Below are experts of layer 2 (counted from 0) of a mixture-of-experts language model. Rows are named router (the router's row for the expert), gate (a neuron's input weights, with its number), up (a neuron's input weights, with its number), down (a neuron's output weights, with its number) and show model dimensions 0-63. Each number is 128 + 32 x the weight over its row's rms, rounded and kept within 0 to 255. Numbers have three digits each.
After each expert's rows: "mostly gets" lists some tokens that are sent to it at least half of the time; "gets" lists some tokens that make up at least twice as much of what it gets as of all text. This comes from a sample of Wikipedia text that the model never trained on. Tokens count by the router's weight.

# expert 87
router:112148175139125139133064076088139132121156147156123124186131161123148084143150126096146127159126167190184141093125156139120138173153127072139081116111153117158104096183148142153111205106057174
gate0:178152134110120135165085093157109076107133058125079029165119100131139176190108098118086130111118144113158130113177061154140156152108135155149118134143128166150150143138092146122113168141073131
up0:108114095155144131122133197158137120146138136144167163103122161096146094101051156119144151144133128093067162161105160123091123118157106122147154150146122071185107122145128131134194098159182147
down0:163104148121164129179122184134126121132137101164098165051182100116113166113151092180147118137150098134100078160150078111127136138062087144090094145134114113149159162160148138098132120104091090
gate1:084101152089109109089142116149188155131151112189164122208113118110087160136136119070176168165122136151148142140181195178142138129123122152130159077144100087161125149112138129109077131045150154
up1:168061161149127181130140141093135131136055201118121128147146183112138125168156089123155098082107153132100152099150082110072049104130097162105142107063086097116130089124129080153180103145147139
down1:171103058151106184122107120145095098165150151058107162145089176087147113133053162115081098149165104140126114168074143165064115091132079121140144087190128101066144122122093179113114090129159101
gate2:117090111140191178139109124142137121169123117089082105070080133118124142131124141166108087173113142125105118119136138188134127187138150189100140098142128116102144131125147134112140136066109168
up2:081119152141182184126139151151113169162145134124109100082065143119096171126162139139081122155128173112146147083123111176127106171144136120109121060144129074129207123180094151101122136081109144
down2:163102184109158139107130139125123204097090098099187137128144151136206127165093177146104111116114119094135139116191135084091084133181143117119128112147076167115133151137119164090113163088087143
mostly gets: "s", "Cl", "Lu", "L", "Sh", "ins"
gets: "s", "L", "S", "G", "N", "P"

# expert 16
router:044144157108176169164119147139124108129149110165145109187170110101209173118116088119073130182156145175133137134111170153154164154080103122119141140090118124150128144161120087077171121117051141
gate0:077123133120196102188181120116142088134100105109091124144139116115159187101167173114125135182117184119187101114174093172210132190165111091098176129143159117165148135133134110121125119176108087
up0:101120112174128130089143136086191140172165090156161127157106192141155131171114088085186138181077156093102128156110109092116179062141154065127061149094167079139123106090176150097181129158125102
down0:164145104071130131167153098127121113085110170132109165101121128140144107094146098153143128181128112138150103134137189123142069115121190156163108117191138088104030091146131113151141109172110101
gate1:132149125098075147139155168117174128154144097150151090117146123108146121105115105105103096076114113186106116078117067218168127110145166172163144117130125132168141085142154107098100118069137131
up1:184092120106099094134094159111130139140063123112072160181180146066123091097113113087070061065102128199118169138145097140145140155135142118077186134136069142093103132133115105124161129110117125
down1:192124147129132087098137107105097185086090144056121149158193071106117111114074120100117109156130110168137191152054107136167159128114099092178130114167152101101134145143129131146156163131153071
gate2:073109129089146094135144131107144128163121098071124136154139101127171134139083133115116153158101150131148093093163172124123124179142101156155162164095128135082157156140182150130133162086145112
up2:079184095106168120120150152171147126169162137129141126146142116126172083129152067096127173159161152141167155061098127081103154154145130132155187141127129058146171125154117153091094144157084137
down2:125109139171123157118183097125085148102095095113130168137090158124134158182112160123123084083096086060056103130109148089130092122076161143150129134156071157159151122160104109105136150125111159
mostly gets: "Sing", "foot", "child", "sing", "oll", "row"
gets: "- ", "el", "R", "ell", "ur", "ol"

# expert 6
router:079152129116178169200091137157168084104110141194057159127136166131191114125144125133124110129117175133144114108144170126145098136094111124170158133157161122158111116121108172093194134121134155
gate0:169124067130112218140119099104110070149123116121103157134075101083217114167165081101084151118111144114143103123105128154112115173154126057140156119174094096142178131131115125121169163134135126
up0:081107104121200148167204216137132144189161125162106142164158108157145148111123173120124174143149105129068125149106142181113187090110160156123100168066078169183142081175109136103128116181143125
down0:157098117183103108130058091152104151105150105136115173151132133106101167103176102088117128153082097079171123183058137131088143132155137152111094148176089127167054151114075144112051124105131154
gate1:151111143170154117143148121123172161144075097111137149158173069092105167138131113114126138100138165187125096131160137192143103116132154143133117100167177149086158119135144119103090122125147131
up1:084069151091120104087160121110119151154121157143129101138122192079100173065166105152112096130153099129129130150135072118121133105119145072124147122119052114124094120133128096078131075156094123
down1:143135169100094138137113110094055176078088159151124119139102111088132140091174164137156177109169102149119111153077141146089132053109084115086098121134140122044140116111144090101139122087099101
gate2:088129188062110171173122152101117106099092159118133089122141118178124079146020138150179103162126121177114118201142116145143111160139145150129174158104172165173111138105155085156112123124097130
up2:113128188088154133179139145190114113148138150178192097165132150213117119110114114093158125135159140126089164141120079100183156132129088168147171095148171061160158107122104131116138151164123148
down2:101098138189106154136111117130130090042159155158149141144100136085154122114079133144126140111151101125131135151141167162142137172141133142093107080137153120188093179154075127141084087065117124
mostly gets: "- ", "°", ".", "vill", "par", "gre"
gets: "- ", ".", "r", "°", "e", "l"

# expert 72
router:169127143218159167133114143109157152137074155134095108158111132057100146104154126097164114140148211157125099197160140135152152145131137089132098180129161132103173155146143126145139128086075083
gate18:203118102169172140177138054094118130110125119120169166097140091175071136105083097104177118110111196130172113141131174116130156146074187149101099131198166150089132178159115084133175129109108127
up18:079032085133128119135122161113177100138153106145093106111131168183098099128090099152115068127051154108072104045166136114096136136149154145138108110162114128140128092155080127065124179149103100
down18:129157101125110167182102150162150062141110112127124104138006055169155164102124173135159164171136129104115140139151128113091150170131143100147158115097123088158099184168153119095162127158114111
gate19:136112137109053197070140088131081153148139107112162091178138090085119106089150106125127195188127084098138134128098107101142096136078140153116099146152205096085157125175159088114169105147066124
up19:142144157116061111086100075138149168130066100129155121159096163115124094090149087152162109144125142059151106142139136123144131142106159147111131179174181066070173124165177174107100100145098129
down19:107153060090141100111167096117149095109125138096082123113188137178167148157163178099136098174115120156144075110151150102116113073116143165126168136153170132183162147139140058100193083119177178
gate20:161167156136135103089148077132092156179144095159098139098102137105115134127111124147180130123126135084134137159092118212098153110124175209157083147121127179129165113136159106134138128070090104
up20:139123134113113120166179113176136194160126143119099128189134133122154081196089136116168162170150150095134122148091135189179144145130199168158158086153180130170106078178159133053137136106181093
down20:107091128170140139086097087090179138180166138116171126170142187075171158100109140131154162049146090127146117141144106096127143182161196159180108133174124129114164096100116116153109108094152121
mostly gets: "N", "Ro", "Bo", "Pa", "Ma", "He"
gets: "N", "C", "L", "a", "P", "G"

# expert 33
router:089120135113146133115070088103141084036097173178146149165146173062133146086203134088128117125161132155153136168093143153126159133071029114085160100153145119133154062136081110122151114121100080
gate0:167114150151124121117122137096136061082083101087114136159137133119144154126104086069159114146146088131136096120190094178142087149105163156141162099120091135086133133153101073083177144097091136
up0:131162140131116150132083224160174077124200092176150157155128126101091090129137112170162128180133142141107133116070126103108149140149100125177117166052130109093089114137063153097146147193078165
down0:129131101150178178172105091135139148127145166148142148150164136094097114082152081154149152216111149085148112158136168124075110162083170138146119165156072123113091130182105226165105134175127100
gate1:129184147138095074124169065069142162115119134148107118159091176124122194081133087117147121123172093144157148116151157184145117100131146133106120070140151077160094137147123069167034133083123121
up1:124171130118127136124117114162121090152070138145124162157114190046166161104186144107130145103142128135102153186191110122162158117094142124101164060135127103160138136139167068163113123127149093
down1:146130075079136069156145098100076128130128166110131086151138157078139108133124088120077181164155162180144164176080103150172130092123169108133077121154189175093126041051158170145155174183143151
gate2:136126139072132124167098082143161146116110172100145035101150094146100161099128122137096119131196124140124092129143131129139126163127058164125128113131132135128086120115149034107127113078133130
up2:075182138104154088116104135138156157112127167134196056150149155057122152065209136089073133137162147181178115086152136081122135136113086147146155144171152083119114108077099116065111139134151115
down2:089088161064174105114154182139160168125098157058154093141172124123113099166133057126085139175096085124162163161158155144122099161135155159158134130206100077144016170134123143138138099103050125
mostly gets: "University ", "South ", "North ", "East ", "Party ", "West "
gets: "a ", "o ", "ia ", "United ", "e ", "University "

# expert 172
router:089233153096176147165141125107114101161148140201126107142154163075122134143147145098112147154169184105173115164176149144069147125142142122116144147148163140131112106105116142123230072055168127
gate0:207152112112131182195102109095122077160121113107144165179143162085145178157175096124051071148117141092175121109151133153166142128100111138081158193145090144146080210089131139129110116137160146
up0:113156141190144079121116176166040121118174110131133124123143132167126086124153123052143085105134106148074138179159101141120143120116199119144161116112141105121134128173118131146183163151133187
down0:159110128158116149159032142138122125106102103162162190111116142105101176110162089087102133145091142133168085191148117115100071092055122110135123136089093120144105151191163102097061110091154151
gate1:121108158105120076141116112156161133114154194183122138167136096120142153106082131131142085155175131160138083136177095145119084173103099170072163136152094145126159125160124168044095132077185151
up1:130162138128183080116155155149122111050146181118108207104117118037147120081132152164115117061121184115134175138195162136124118118075144123148124117131080111185166123138106085145159129136160120
down1:163130103136085057140131098126066163176118125064067151070138118071138137080100149136124124163137173178115189121149173102145125080183130107143139113130125159112125122093140076132194072139124114
gate2:121069121112121169182157136147133139165108161107166114128142123120103086149095152107145104131131150142126118121175200139052136137114156156125088144118156129179101114071207106111186106062166121
up2:118109115159127133142109149135157132099183077072131133107105079195134148088142107070111109156152122129141147124072128160162130152161177183134142111137097087123182121189047165067103145193181097
down2:103113154207157138161110182112120137087114123140113143099149125131175126204151140201093139076091103151078144113192137123145096151099114102154118168094144166107054140137109110127144119094134083
mostly gets: "Gr", "39", "gr", "44", "58", "48"
gets: "9", "0", "4", "2", "5", "1"

# expert 10
router:095138159182139157166044159102164113102112175160100152138126160110183160094122117107102100146174203156107106158109191173124160137082112139132123186083159124170120190071154162100146123117136108
gate0:155180145169106084128076127139167052179065149140093150144111130151135177105100145084072101130126142099159101156142150167130088124123068158121144150181192107179169132158115090123147114147134140
up0:118169162129162174075150183153150128091168055157121142096134074112102140134060111109098158120107155161101096129107104058200123073129167157171122146110139132147156124109095074120204161183126121
down0:143123094167134082191053063116127143140124093100157141147090117099089097109174100101147090183139126111132050167092133123085137180146164176132091145084153125114140181118131132155108107137129149
gate1:116132187106174103090147115103127182140121134120121129084153118120123161099143096127112105090171109174161106083143170237114152115139097127129116144145138125173158157104165151107130093117143095
up1:114115137142107142139129177147114179145072151104087112102181161098131126124183128130195082057176112166094147132157157171139093120128134122185118138158126111172137164113134119169156075117162093
down1:201161110157162099099125109092164199157114134095113117137124159121125110086092103119086144112141186162073132072100104194163114082124141078121075134126164123089139159116089103089142114123173160
gate2:177157105162163163170107105093161139142119116076150120118165218144116132089132155073111152176113073163093098140101186156115107137173123170143076161111111169093098140109186181096144143084125127
up2:117157104165148126179157158159130117126195133114157068065155089119124146074072120077111115144158142135131117042079088134143161167139168120112146134152134113161197151135144156096127093139189086
down2:120093211083157192109130112128101136145083140129146122124116101133178124139131087182110069136095128142152106130119151137112102174146103133108148105201130126158031113167120114063120135136091121
mostly gets: "- ", "le", "Me", "me", "pre", "bre"
gets: "- ", ".", "le", "e", "| ", "|"

# expert 174
router:105223152127124129187155129142158165123129195094064091143195109138121134179109172138134111175125160070197096128129166108135180168134128146135153128176121125138147093102078147176208091110161133
gate8:152082176186088152115088166128184175126070101101126148098136133100090113091143124115179100169097099151120116151140142154108134154117140073168174112142152158106094083090157155137194161120094188
up8:143119072192170098143132101135095097164204130121116134118149096115108148168107106121100206084168177114101111149134119164173123139157129150084161159135101103139135149181088095104080187145139131
down8:119091136165114174158152146131159072162076148130137236172089130099103093136098134119114105114138152173124111146140154105101135138089168049121085174120111199131127132167147076131130100104091196
gate9:131098111131152132112146138112105134174068141197081152150107125145142159140069116132163195165179142102086142175091091177085145111047146126126103072124144154112046124110139117123096131168195155
up9:107150105144139149136142127160137155141107117153100187131141147076101132173075172153112111134189116090109107194079147155122139150111077139134094114143118155141101165117200128069122126153115162
down9:132119100161155097156160172111167126126128132096147107122060134127096114077098180081150112099109157148152188110122168131104083128131142102134124147165105098070196134132071114164113127178138118
gate10:114144073103177104127111185114122130146036131138118136148123099150109145138102159093151140099151169152166119162174137115132073133094129167178112134085109145126109170133108109203124136095109127
up10:131132116148149154120075142111096150134174118082104136133171136124092056166088124171137133097065111199100168099084122158137095135182133115089105146107183212065142095074115090135119115078145108
down10:114088127120089096137149139107108106107115129089193106137139114188161120210142159165147175131135156082212133141086136109122179087173134105192136158098064153111108163090099129113109129138159101
mostly gets: "12", "14", "|", "11", "17", "16"
gets: "|", "1", "0", "2", "3", "6"